config = dict(
    hidden_size=128,
    n_experts=256,
    d_expert=32,
    balance_bias=False,
    init_std_router=0.00924,
    norm='layernorm',
    positions='rope',
    tie_word_embeddings=True,
    parallel_block=False,
    init='normal',
    init_std_o=0.021,
    beta2=0.99,
    weight_decay=0.027,
)
Below are experts of layer 2 (counted from 0) of a mixture-of-experts language model. Rows are named router (the router's row for the expert), gate (a neuron's input weights, with its number), up (a neuron's input weights, with its number), down (a neuron's output weights, with its number) and show model dimensions 0-127. Each number is 128 + 24 x the weight over its row's rms, rounded and kept within 0 to 255.
Before each expert's rows: "comes after" lists some tokens at least twice as common just before its tokens as in all text; "mostly gets" lists some tokens that are sent to it at least half of the time. This comes from a sample of Wikipedia text that the model never trained on. Tokens count by the router's weight.

# expert 67
comes after: ".", "=", " |", "\n", "\n\n", " ="
mostly gets: "Scientific", "ada", "Mal", " McN", "United", "Re"
router [134 121 159 157 138 147  73  95 116 133 166 100 144 137 147 100 136 161 108 139 154 124 127 164 130 120 114 114 109 118 117  83 161 146 102 108 119 103  93 176 175 107  99 109 130 103 161 106 113 113 115 132 131 116 109 150  83 157 139 150 127 138 165 121 106 126 145 160 157 100 155  99 128 134 103 139 122 158 117 164 165 135 145 142 119 100 115 174 151 114 126 120 104 153 118  95 107 108 168 140 108 140 143 115  92 137 132 147 132 121 117 159  91  93 139 152 126 137  80  96 160 150  83 163 148 118 162 163]
gate0 [141 139 150 140 139 119 122 145 168 112 138 135 144  79 121 108 116 138 106 120 124 145 140 141 118  95 105 156 123 132 149 135 151 107 137 133 125  84 139 121 124 111 145 163  82 140 131 123 135 111  82 123 138 133 132 122 122 133 131 138  94 206 115  94 103 134 122 105 109  96 153 165 137 108 114 167 104 120 144 134 135 120 142  90 112 138 105 145 169 158 118 148 120 173  88 177 152 157 150 117 145 130 126 108 158  69 159 105 122  90 125  86  75 143 162 160 151 149  90 142  89 112  81 117 141 126 114 139]
up0 [129 131 118 118  99 146 144 147  90 114 139 135 128 190 121 144 139 123 120 106 123 116 114 124 151 178 153 101  99 129 107 148 109 131 140 102 103 153 129 116 102 137 126 104 182  92 132 139 114 180 148 128 128 106 117 142 145 133 153 123 172  61 144 152 150  96 119 133 133 166 116 100 121 169 122  97 124 119 111 123 105 139 130 164 142 123 177 117  91 104 154 121 127 106 161  88 113 103  80 152 115 147 122 145 107 178 104 161 138 124 137 129 180 129 123 121 111 130 179 140 165 156 178 142 136 128 126 120]
down0 [137 157 124 173 145 107 158 152 153 131 122 123 172  90 126 125 117 135 128 107 108 145 166 148  93 112 123 152  97 132 138 160 145 137 158 131 126  97 153 129 103  94 118 151  82 147 138 125 124 125  99  95 130 113 117 109 142 155 128 139 126 179 115  99 138 131 126 116  92 127 146 191 159  80 102 142 106 103 153 130 135 128 144  77 129 124 122 125 147 138 108 163 128 164  95 172 140 152 157  86 137 154 148  94 183 102 134  87 137 123 141 106 118 126 178 110 130 130 101 125 118 117  63 123 134 103 120 134]

# expert 163
comes after: " was", " his", " He", " he", " (", " who"
mostly gets: " played", " born", " died", " killed", " career", " married"
router [ 87 124 168 161 136 171 137 128  99 123 100 157 156 153 121 101 152  92 149 120 125 123 131 125 135 103 101 132  80  96 107 131 174 121 147 101 166 130 130 110 146 150 117 114 143 127 168 110 122 163 116 147  86 124  95  99 111 148 152 133 116 104 167 150 106 108 142 113 136 130 158 139 141 116  97 118 123 120 106  74 152 138 132 167 158 119 151  86 133 133 116 169 154 163 106 101 109 103 144  97 154 122 105  54 139 148 150 114 163 128 105  92 135 122 146 132 159 123 108 142 150 108 121  92 172 117 110 128]
gate0 [137  90  80 135 115 115 123 154 142 106  62 121 102 141 144 138 127 120  90 142 171 154 137 150 136 140 149 138 103 149 139 153 106 123 152 101 129 125 136 106 179 123 116 142 128 113 138 115 110 116 191 118 161  99 121 169 171 137 139 103  93 130 129 130 110 144 140 120  99 141 148 147  86 126 128  99 103 108 139 142 119 144 135 189 129 118 137 167 143 107 113  97 148 133 137 168 166 124  84 131 117 148 139 132 135 107 187  71 142 125 127 115 124 155 174  80 112 113 117 120 109 128 147 116 107 171 125 124]
up0 [151 109  82 135 103 112 113 170 136  87  68 122 112 126 157 138 108 113 105 119 152 170 147 154 142 122 130 141 103 152 106 143 139 131 150 103 154 123 130 112 184 121 113 143 106  85 132 115  83 125 164 130 156 107 103 168 154 110 147 118 100 129 151 141 118 134 135 130 110 138 147 158 100 138 147 119  69 145 113 142 130 139 111 188 123 124 153 158 122 116 130 131 154 129 158 165 144 106  86 131 118 144 109 131 134  98 189  54 134 135 117 117 126 150 159  88 122 150 122 126 112 126 162 118 108 142 105 132]
down0 [152 119 148 145 174 101 164 133 163 110  98 161 130  89 111 137 159  92 128 111 151 131 146 124  98 112 114 127 127 144  90 167 100  94 160 163 128  91 117 122 124 165 126 135  94 124 106 130 103 110 118 152 107 142 158 104 147 120 124 158 121 142 180 148 114 158 133 170 132 127 161 143 104 112 122 119 119 120 113 150 102 141 183 144 138 162 145  80 128 113 138 100  99 129 139 125  76 137 134 148 135 123 128 106 115 176 119 129 114 135  96  95 104 124 125 167 146  95 108  65 141 100 168  94 152 103 134 121]

# expert 96
comes after: " the", " a", " The", " and", " sq", " te"
mostly gets: " inter", " mi", " Bar", " Ver", "val", " bar"
router [176 110 145 118 120 142 139 163 131 133 139 134 154 146 152 125 153 111 106  95 120  92 139 133 113 150 112 119  96  97 150  91 114 127 103 146 115 132 161 140 169 146 144  95 116  91 179 101 150 109 158 183 157 113  92 132 123 129 127 151 140 135 144 138  98 104 120 164 170 134 122 107 139 148 125 112 111 160 127 147 112 140 115 152  91  89 110  79 143 101 161 105 113 158 125 160  97 146 108 145 148 162  89  88 118 162 162 113 172  83 127  94  97 113 152 145 128 104 108 111 126 126 120  95 107 133 157 148]
gate0 [119 138 129 131 128 149  86 166 124  68 162 124 181 106 138 147 167 172 130 149 133 170 108 111 124 132 129 129  99 131 130 138 138 112 114 106 118 145 102 108 137 143 183 140 128 148 139 150 114 129 109 125  92  94 169 123 126 116  93 134 153 108 182 166 152  91 131 160 121 149 114 102 104 124 134 133 153 104 143  78 152 108  64 112 136 154 112  99 117  94 135 107 124 115 109  87 165 140 121 109 116 127 140 133 139 128 134 113 143 128 118 114 139 182 162 146  93 113 141 152 147 140 147  85 116  81 119 101]
up0 [104 152 124  78 132 131 138 124 136 157 145 110  89  85 112 106  97 131 143 151 150  98 155 118 175  96 102 132 167 119 144 125 114 165 147 144 146 139 117 130 144 136  87 124 112 117  87 145  97 106 159 136 159 164 145 137 138 139 127 149 147 140 121  97 115 145 126 108 104 131 104 160 151 138 143  89 128 108 122 138 136 130 147 104 165  83 125 104 121 122 104 127 108 104 139 174 114  90 159 168 152 118 112 117 118 121 155 115 103 153 117 113 107 125 115 132 155 146 140 138  96  91 114 146  32 176 131  93]
down0 [138 135 110 160 152 124 114 137 156 122 156 127 118 137 145 126 105 110 150 170 127 107 131 134 145 108  89 114 118 156 151 136 136 165 144 169 117 134 161 114 140 129 121 112 129 161  68  91 110 111 100 134 131 107  93 135 109 129  93 140 126  91  80 139  99 113 111 125 132 144  68 151 149 142 109 122 115 125 157  90 150 152 158 134 122 119 110 158 102  98 144 127 156 148 123 156 157  81 127  88 109 162  89 153 115 131 142  83 168  97 146 136 103 134 133 164  71 142 132 179 134 129 121 147 139 154  80 124]

# expert 254
comes after: "-", "gov", " (", " ext", "west", "West"
mostly gets: "ern", "ero", " west", " southern", " northern", "eo"
router [172 105 175 121 130 126  95 153 136 150 142 140 117  98 168 112 145 130 129 127 110 111 137 109 116 158 121 110  88 119 136  91 150 118 117 149 167  99 159 151 116 100 116  89 130  91 164  94 115 142 151 153 122  92  84 108  99 163 156 158 106 106 106 110 156 154 145 107 169 129 118 122 114 145 113 125 119 134 153 135 156 173 145 166 149  78 104 116 134 125 150  99 107 170  98 112  87 112 125 156 153 160 123  99 128 157 172 131 149 111  90 119  92 103 134 122 155 167 136 101 141 115 131 122 157 108 134 134]
gate0 [149 189 172 174 132 114 113 160 116 123  99 134  97 112  85 143 121 140  79  90 105 129 111 109 151 125 106 119 110 180 137 108 137 158  85 122 144 140 101 154 133 137 107 170 135 118 146 155 138 144 128 117 127 130 153 121 125 141  94 109 121  92 115  94 120 145 151 123 111 152 153 163 149 153 149  76  86  90 125 153 136 136  86 160 104 135 135 120 147 157 115 127  99 122  94 148 129 145 109 107  81 131 162  67 114 165 176 121 154 116 107 112 138 126 129 143 118 151 138 129 122 142 147 106 156 121 116 110]
up0 [ 95 112 108 119 134 127 134 111 108 163 114 175  90 147 170  93 106 127 135 155 132 120 122 113 104  81 116 128 124 120 131 132  96 142 133 139  96 128 158  66  84 126 153 100 166 152 124 105 162 123 158 123 135 183 116 150 153 117 141 107 139 133 152 133 120 132 139 105 143 145 130 135 156 138 163 158 170 101 130  86 139  95 131 104 123 171 103 117  96 103 102  96 168 144 156  63 113 134 144 121 131 146 112 156 158 114 112 163 104 122 164 110 147 112  96 118 125 109 116 136 163 104 155 134  97 123 115 159]
down0 [156 135 144 121 100  84 124  94 116 113 120 116 114 145 124 139 135 167 141 137 116 153 111 131 135 152 119 143 101 146 144 116 135 126 111 128 143 167 148 103  99 140 132 160  60 141  75 135 153 146 122 140 148 106 157 146 130 158 116 136 121 141 124  85 109  87 132  72  98  97 100 123 140 181  99  91 125 121 164 143 122 102 139 145 129 131 149 188 134 148 118 101 124 122 130 161 166 151  70 133 151  87 133 122 146 164 121  84 104 107 132 128 178 125 122 138  95 158 143 108 135 125 140 127 123  93 169 114]

# expert 242
comes after: "-", "|", "=", " University", " end", " one"
mostly gets: "ist", " Asia", " Colorado", " Ve", " neighborhood", " Pacific"
router [150 113 165 135 139 149 109 110 126 140 162 134 139 111 159  87 165 145 143  98 132 125 126 133 106 117 100 122  99 100 164  98 153 120  99 153 159 130 156 159 139 127  98  88 171  86 160 100 123 118 138 159 147 106  93 146  90 135 154 156 129 111 142 110 158 134 115 160 167 121 160  97 150 142 102 124 145 147 132 126 155 167 119 167 145  88 137 153 100  93 134 115 124 168 115  95  87 107 172 157 148 154 122  91 102 172 166 149 161 135 115 117 111 120 139 156 143 158 103 104 153 148 129 120 131 108 139 137]
gate0 [103 129 129 132 111 116 136 131 155 144 116 121 107 122 159 133 135 130 122 134 114 122 141 113 114 103 162 137 119 105 121 111 130 133 106 164 153 177  99  96 109 131 128 131 106 156 108 161 129 171 122  83  91 152 206 147 161 113  88 109 148 118 114 131 114 110 118  99  76 141 142 121 114 120 139 152 107 139 125  98 115 117  85 141 121 185 156 109  87 111 142 123 130 120 141  97 179 143  70 151 158 126 131 145 179  94  98 139  97 146 148 177  83 105 122 128 114  84 129 105 134 123 131 106 144 116 128 124]
up0 [122 105 142 121 141  95 105 148 146 145 134 113 179 131 124 142 111 132 102 103 145 144 142 113 115 147 115 137 153 143 148 121 148 103 144 143 116  97 148 104 133 140 166 147 140 144  96 100 134 108 144 154 149  90 135 155  99  96 129 140  89 120 158 129 141 130  94 163 191  72 107 130 118 137 133 103 126 128 123 155 111 100 140 122 152 126 102 137 145 113 122 138 149 142 106 159 103 127 121  88 106 146 111 117 101 118 171 143 140  78 191 166 124 129  88 115 101 134  69 167  80  98  85 160 124 116 113 153]
down0 [134 165 102 144 112 132 123 152  67  94 128 111 139 132  96 101 136  99 106 126 123 177 114 125 160 130 118 125 169 109 141 118 148 134 142 113 111 137 112 117 138 159 135 130 117 135 160 125 106 129 169 123 152 170 112  97 124 139 114 139  82 147 128 156 127  93 174 100 114 159 106 159 102  98 103  78 140 140 130 156 137 121  60 134 108 125 133  77 158  96 108 119 131 114 130 114 104 124 117 130 139 148 113 141 121 158 156 153  91 134 164 107 119 156 175  93 129 113 110 156 121 159  65 111 142 100 144 145]

# expert 253
comes after: " of", " the", " and", ":", " a", " The"
mostly gets: " Mon", "line", " Pre", " Car", " Tra", " Fl"
router [185 105 173  97 120 132 123 148 163 153 183 115 114 154 146 153 151 169  92 115 135 146 142 149 128 128 113 130 148  79 161  78 110 170 111 125 134 109 152 161 117 144 115  91 124 101 156 101 146 103 112 161 143 123  91 147 147 160 117 157 163 155 129 118 112  91  96 143 172 133 138 120 111 129 125 108  98 139  97 149 136 111 107 124 103  92 151 124 121 101 115 128 101 174 114 109  85 135 117 123 118 164 130  99 111 147 131 100 140 153 114 113 167 126 157 160 153 127 102 137  88 129 125 153 127 142 156 139]
gate0 [155 181 112 131 128  57 151 124 134 103 114 137 106 167 118 140 151 122  99 104 149  87 136 128 152 134 102 110 156 114 121 129 117 164  78 134 129  90 106 118 103 119 143 113 107 124 149 161 104  92 169 124 187 137 178 159 128 125 162 111 134 136 170 137 127 129 102 125 123 144 115 127  89 128 105 105 124 147 152 138 138 111 118  68 158  94 171  95 118 140 152 117 153  86 156 108 144 145 115 117 144 176 131 161 148 131 110 119 131 118 121 124 126 114 104 105 115 116 144 143 142  86 106 152  92 120 159 128]
up0 [120 143 123 151 126  98 118 127 151 101 115 151  97 133 131 120 110 144  81  94 173 116 126 171 135 146 106 130 182 109 108  89 144 185 130 140 132 104 122 145 103 108 166 104 112 114 140 121  95 131 136 108 155 131 167 176  97 172 148 126 171 142 169 122 110 114 104 139 114 136 104 117  94  96 134  69 128 141 133 130 156  91 147  86 149 129 157 112 139 139 127 110 153 112 172  82 115 133  99 125 113 139 142 159 138  91 101 110  98 122 131 135 148 148 108 115 153  87 158 161 114 115 136 151 111 139 155 119]
down0 [ 89 117 117 112 123 148 127 118 127 137 141  90 121 166 151 125 153 138 130 153 158 203 131 137  82 145 119 120 132 124 125 149 129 125 109 134 140 136 140 103 118 112 114 178  76 124 110 152 108 104 170 142 138 117 108 135 110 134 114 137 152 130 123 116  79 159 144 165 115 112 126 158 156 103 105 119 133 131 121 168 154 101 139 155 137  80 150 109 147 146 154 104 117 160 131 167 104 146  80 117 142  93 125 125 167 109 106 110  99  68  82 168 126 130 146 160 150 123 122  99 105 124 150 169 141 134 135  84]

# expert 155
comes after: "=", " =", ")", "\n ", " 1", " non"
mostly gets: " Hong", " Syria", " Austria", " Turkey", " Sweden", " Health"
router [140 114 160 136 131 148 114 111 125 133 157 133 136 110 161  88 165 151 135 100 134 121 127 135 101 133 100 130 100 104 165  98 158 113  88 150 162 121 152 161 126 124  87  85 171  83 160 105 118 126 132 158 149 111  87 145  89 134 148 162 133 119 142 114 156 128 119 166 171 116 156  98 156 146 107 132 145 140 129 124 157 165 119 170 141  86 132 149 102  89 132 110 124 171 122  92  83 109 170 158 142 149 121  97 104 170 170 149 156 140 109 121 122 121 129 156 137 156 106 107 149 146 128 121 135 118 145 140]
gate1 [131 107 124 142  92  92  85 116 122 147 106 109 143 124  96 185 116 154 165 169 128  96 176  95  99 140 132 116 149 121 115 137 151 185 125 155 113 119 139 120  86 127 127 142 114 145 144 142  96 173 164 166  90 156 166 171 123 102 136 133  87 161 141 126 163 127 135 125 105 103 118  79 100 131 179 146 128 126 144 111 128 126 134 148 148 144  94 148 122 109 121 113 103 104 165 145 126 140 110 124 136 131  92 126 114 109 119 137 126 172 132 147 126 120 131  91  97 105 136 115  96 103 109 104  98 145 127 178]
up1 [130 126 159 117 127 134 154 118 112 110 138 152  89 139 130 152 130 112 104 146 130 111 138 105 180 109 133  97 102 110 116 117 103  83 122 135 134 106 147 159 152  73  89 113 122 138 118 156 139 105  92 106  99  83 125 118 139 140 103 143 156 117 149 106 123 121 147 133 117  92 116 157 173 112 114 117 146 154 116 133 115 152 123 127 114 142 136 136  85 154 138 110 135 154 102 171 175 152 150 167 163 177 152 172  98 121 157 116 147 116 151 108 132 174 174 115 147 155 151 107 134 141 108 133  92 177 121  78]
down1 [110  98 105 118 146 144  99 124 101  99 124 162 138  98 113  92 134 135  87 139 129 114 144 136 149 111  77 138 157 130 140 154 130 177 154 128 164 146 134 147 121 132 110 162 135 110  89 121 115 126 137 116 157 105 197  90 116 128 119 135 183 129 133 108  97 148 167 111 131 125 116 143 122 136 144  83 183 175 154 169 115 101 150  92 132 155 148 115 100 139  98 162  90 137 119 160 105 146 125 109 116 106 104 105 129 124  91 144 142 115 115 111 133 183 149 153 124 118 109 111 111 137 138 107 138 110  83 103]

# expert 42
comes after: "-", "See", "\n", " (", " was", " Preceded"
mostly gets: " US", " $", " company", "$", " Public", " Stat"
router [140 119 174 111 158 135 140 107 134 126 118 130 164 116 165 112 177 134 127  82  93 163 107 131 128 143  92 105 110 120 134 101 122 167 118 138 139  96 159 152 150  81 110  91 151  88 146  85 130 132 101 146 141  83  88 120 124 120 149 116 101 110 164 121 154 124 113 140 176 101 114 123 138 121 116 136 136 124 118 122 101 141 149 148 145  82 143 155 113 111 157 112 133 168 142 116  80 118 184 130 155 165 140  92 129 141 165 155 174 151  89 130 135 114 144 164 137 143 113 125 150 135 138 119 165 119  99 140]
gate0 [ 95 191 103 127 118 120 118 116 124 129 130 111 125 107 150 101 104 115 159 138 147  82 122 133 110 139 173 161 123 161  84 131 142 165 141  91 130  50 135 105 103 134 125 142  72 156 109 136 131 126 119 170  99 122 156 162 103 149  99 117 133 106 145 166 149 134  98 107 105 143 111 128 107 119 125 124 118 117 124  92 170 147 123 120 119 139 121 119 137 150 183 154 141 120 142 126 155 119 148 114 143 149 135 137 144 125 119 117  70  96 110 169 108  85 143 132 120 163 181 127 123 132 117 132 138 170 142 102]
up0 [118 134 145 127 136 139 128 111  82 133 126 111 127 143 133 153 149 170 137 127 138 134 113 142 133 149  97 170 113 148 142 137 109 106 162 136 123 158 143  83 124 150 142  98 137 175 128 146 108  85 118  90 117 117  52 113 158 146 141 112 152 132  85 136 106 101 146 122 139 100 144 155 107 130 107  96 141 127 143 134 149 147 112 190 180 116 133 127 131 107 135 151 137 119 151  97 102  68 137 170  53 161  89 142 134 111 121 100 128 121  90 134 158 152 118 123 125 115 135 111 119 118 171 131 152 126 100 128]
down0 [133  99 117 129  94 140 118 118  78 125  95 124 114 148 126 140 162 145 118 103 138 137 104 118 160 122 140 117 133 104 133  95 126  99 107 133  78 130 140 135 128 163 102  97 139 140 169  83 111 127 112  98 138 140 171 166 169 100 146 158 128 142 132 115 131  85 157 122 128 140 119 141 141 148 125 141 130  72 166 158 167 131 147 115 122 142 147 109  93 129 114 135  92 155 178 127 170  78 149 136 176 137 126 130  81 143 131 104  94 118 179 143  87 108 128 171 103  97 102 106 150 126  98 135 134 141 124 136]

# expert 238
comes after: " |", ":", " USA", " by", " and", " The"
mostly gets: " Tom", " Robert", " Mark", " Ken", " Michael", " Bob"
router [165 106 172 132 125 133  90 156 102 155 147 163 132  94 140  97 153 146 153  95 135 117 111 123  91 152  89 100 132 112 169  89 112 141 115 133 157 139 161 140 123 119  93 103 155  94 171 105 118 145 142 129 164 122 102 161 108 152 145 142 154 103 123 163 135 109  99 149 166  92 130 123 136 148 143 130 150 115 129 135 120 156  97 159 109  90 153 153 130 120 128 131 141 166 124  87  83 113 169 104 120 100 167 116  72 164 122 135 159 118 114 118 133 106 101 145 106 128 137  97 138 163 135 109 124 135 103 163]
gate0 [142 147 106 124 131  99 136 131 146 140  84 114 112  98 124 117 132 169 138 139 133 118  57 122 152 145 111 155 150 124 139 108  88 151 114 127  89 168 122 127 112 123 135 154  89 110 101 120 104 116 132 102 185 177 111  66 159 125 127 143 158  91 116 142 159 105 105 122  92  82 143 111 111 124 137 165 122 105 138 103 125 130 140 135 101 163 124 106 146 131 115  99 129 104 166 136 111 140 126 109 167 102 131 157 143 156 150 153 171 131 122 131 152 139 162 165  84 176 108 124 162 169 132 116 138 134 126 138]
up0 [141 132 136 128 122 124 135 124 164 149 117  89 150 119 115  98 148 154 158  92 146 124  60 151 148 127  99 179 154 117 136 109  93 137 108 135  99 162 162  92 147 105 142 134 103 116  95 105 112 122  99 115 154 166 103  87 140 123 166 130 137 126 121 121 151 105 102 123  97  93 109 108 123 126 113 151 123 110 129 118  90 153 149 113  99  92 143 122 105 131 132  88 155 117 173 123  78 137 153 101 157 105 136 148 145 151 127 150 133 147 114 150 173 144 139 156  90 191  93 155 154 153 110 125 159 132 127 131]
down0 [155 128 156 131 127 147 126  82 131  68 122 101 119  97  93 164 140 151 183 104 131 136 138 167 168 164 100 157 138 165 104  92 113 143 112 131 152 147 125 125 117  91  92 146  92 129 134 148 121  86 170 112 126 115 116 109 127 145 123 123 103 113 112 123 119 154 106 153 124 175 121 139 112 102 129 156 123 111 146 143 159 162 117 158 132 120 122  62 124  99 125 115 124 132 135 167 145  87 133 104 145 133 118 148 114 177 120 163 105 142 103 111 115 147  88 147 151 153  89 101 143 106 135 101 164 137 152 110]

# expert 74
comes after: " a", " the", " is", " most", " real", " are"
mostly gets: "ly", " local", "ally", " different", " political", " large"
router [102 154 101 107 136  76 137 169 155 102 114 145 143 136 126 150 101 126 117 152 152 128 130 104 173 119 132 153 102 167 112 145 129 154 121 130 155 144 162 140 158 108 136  99 113 110 141 106 135 118 107 114 132 111 126 173 110 109 172 145 140  92 115 172 128 183 126  82 144 152 129 152 140  88 104 104 108 106 167 114 136 150 158 129 150 114 139 131 120  94 109 133 101 145 126 138 130 106  94 103 134 147 105 136  98 125 124  99 166 156 154 147 151 105 148 156  93  89  80 103 137  79 110  86 157 148 154 147]
gate0 [117 100 116 115 123 140 116 136 117 123  96  97 121 130  90  98 138 140 117 147 176 123 112 121 142 122 105 118 175 157  79 110  97 116 134 157 140 131 162 134 146 144 127 133 135 146 139  90 102 127 142 115 185 134 126 144  86 127 145 117  92 156 157 136 151  90 104 148 126 130 107  88 115 156 144 131 158 118 137 159 148 133 126 103 109  68 125 101 132 112  98 146 102 147 118 106 103 123 148 151 124 125  88 124 125 148 133 121 148  89 146 133 105 171 116  70 114 163 174 186 137 173 103 149 118 154 164 156]
up0 [ 89  89 125 147  74 102 145 132 145 133 106 141 143 128 126 128 203 113 103 137 138 117 103  92 183 148  91 106 159  95 104 134 122 146  99 131 191 158 174 126 116 127 106 189 111 113 143 102 158 112 107 143 174 116 131 130  98 107 165 122 114 148 152 133 115 135  93 113 106 101 148 126 125 124 125 133 165 136 144 151 102 169 148 135 151  91 139 126 102 118 115 123 119 141 153  82  90 124 128 142 154 116 141  94 124 131 115 140 154 131 153 113 136 119 120 126 129 128 169 128 145 126 103 157 168 115  99 108]
down0 [120 161 129 151 105  69 137 137 123 128 150 171 143 129 142 158  92 153 137 116 114 134 135 108 106 165 144 179  77 103 139 138 151 143 160  99 123 128 100 141 114 114 129 112 125 105 118 100 146 135 110 129 126 163 159 152 161 121 123 155 171 124 108 134 134 142 162 104 127 125 116 153 133 135 120 133 107 107 128 149  89 140 103 152 118 153 138 185 101 123 122  95 122 129 125 176 159 133  83 112 137 155 139  78 128 145  88 134 109 142 125 113 156  91 126 117 110 119  76  55 102 103 136 127 126 140 170  97]

# expert 179
comes after: " the", " a", " his", " and", " their", " The"
mostly gets: " first", " one", " new", " second", " final", " same"
router [114 128 167 144 139 128 140 161 147 112 104 148 149 103 101 166 133 117 100 117 166 129 124 112 103 133 127 154  95 127  88 134 133 162  98 160 157 116 143 123 160 124 139 106 136 104 135 106 107 126 168 116  79  90 116 140 131 133 193 148 157 124 135 162 102 127 115 142 156 158 109 134 155 140  91 118 115 150  86  96 145 172 114 174 127 104 136 136 103  97  87 130 159 156 156 117 106 105 116 143  90 168  98  94  91 153 128 146 145 105 140  93 115 110 140 116 137 117 116 105 142 163 139  94 163 155  96 110]
gate0 [143 143 141 117 132 131 139 133 127 142 111 124 114 106  93 168 116 139 126 127 124 179  91 106 122 157  88  89 130  47  89 139 160 148 110 101 141 115 153 130 125 158 111 112  91  84 148 142 124 141 127  63 110 150 177  84 105 102 120  89 126 132 115 131  93 129 102 138 110 133 103 105 135 158 145 130 161 153 102 119  76 154 172 132 142 127 160 145 148 149 132 107 124 144 150 141 116 140 160 147 166 109 151  83 168 134 110  87 119 143 146 120 116 136 141 156 112 105 137 125 125 135 127 129 141 158 142 154]
up0 [130 121  92 128 196 135 148 107 114 119  89 136  60 161 136 117 131 189 105 112 138 113 141  97 126 121 126 113 100 133 130 142 126 108  69 111 132 152 118 165 140 124  95 106 116 123 131 175  93 104 165 151 131 109 155 148  96  82 134 116 163 125 124 128 121 130 129 141 135 133 150 141 114 139 109 138 160 145 174 121 126 163 122 102 158 119 166 148 140 132 156 144 154 136 141 145 127 105 127 134 137  82 100 122  72 180 151 138 122  81 133 153 109 107 108 159 149 117  88 145 137 125 131  99 130 125 100 108]
down0 [141 119 125 134 107 183 100 161 153 109 121 104 168 142 108 135 128 107 135 162  92 152 165 109 101 194 109  99 116 129  91 107  93 116 151 108 106 142 122  83 144 137 123 144 129 109  66 130 150  83 127 123 115 145 130 126 115 165 108 175 142 164 131 167 154 125  68 153 130 134 135  89 130 128 102 112 136 176 118 153 117 153 143 152 159 118 111 148 132 160  77 146 123  87 107 156 145 148 137 120 100 141 159  98 121 108 117 120 130 135 104 134 137 115 168 119 137 123 114 121 125 114 124 107 121 147 156 155]

# expert 178
comes after: " |", "|", " the", " of", " in", " member"
mostly gets: " France", " Italy", " England", " Germany", " Japan", " China"
router [151 113 159 134 132 148 109 103 137 131 162 134 145 113 153  90 160 149 145  98 126 123 125 136  98 125  98 121 101 103 155  95 147 109 100 160 158 136 153 153 131 121  90  88 171  87 153 109 111 121 137 165 140 114  87 142  87 146 144 156 139 121 141 115 158 131 126 163 169 114 158  96 153 137  99 125 142 137 128 119 165 163 116 169 146  87 132 146  89  88 127 118 120 170 128  93  87 110 170 148 152 154 122  95 101 176 169 151 155 136 106 132 124 129 135 155 133 165 108 105 152 148 124 115 147 109 142 139]
gate0 [142 172 110 110 145 143 159 141 161 100 119 139 174  97 131 122  99 112 126 132 131 119 115 107 129 157 113 139 196 130 127 124 101 162 159 143 130  93 107  97 141 127  92 103 111 134 160 122 164 109 101 173 125  73 146 137 111 110  95 134 131 129 116 111 137 111 163 141 124 111 119 138  77 129 123 116 120 134 113  99 131  75 136 126 150 165 123 115 119 155 137 139 114  86  84 119 149 127 176 139 150 128 151 142 156  94 152 122 166 103 143 136 155 169 126  83 106  64 152 131 114 160 126 132 135 143 145 155]
up0 [100  88 106 141 103 110  79 133 115 159 116 117 108 148 102 174 123 143 126  92  87 133 134 155 133 123 128  71 116 119  96 143 143 129  96 113  93 141 157 125 130 138 148 164 139 109 102 135  91 104 133 150 149 123 154  85 157 153 142 124 122 156 148 156 143 152 136 110 118 141 113 124 149 116 134 155 131 117 134 141 153 168 136 136  76 139 105 119 145  94 128 127 123 168 175 173 142 162 103 127 112 100  71  81 128 172 100 136 120 153 119 150  82 132 108 156 162 169 110 124 145 126 140 148 110 127  95 120]
down0 [133  92 149 141 121 135 154 106 109 100 129  77 115 117 167 117 125 157 156 115  97 124 162 145 146 128 165 187 128 165  99 122 110 119 140 115 138 155 192 134 147 135 145 102 154 117 123 110 169 111  63 148 118 130  65 153 143 108 103  98 121 132 125 152 129 169 120 126 128 155 101 128 157 128 144 149 145 109 144 123 118 169 145 129 112 140 121 178 107 170 130 120 128 146 118 119 137 129 110 116 122 148 121 140  71 110 134 157 138  76  93 148 102 106 100 159 117 119 112 137 123 128 125  80 120 101 101 125]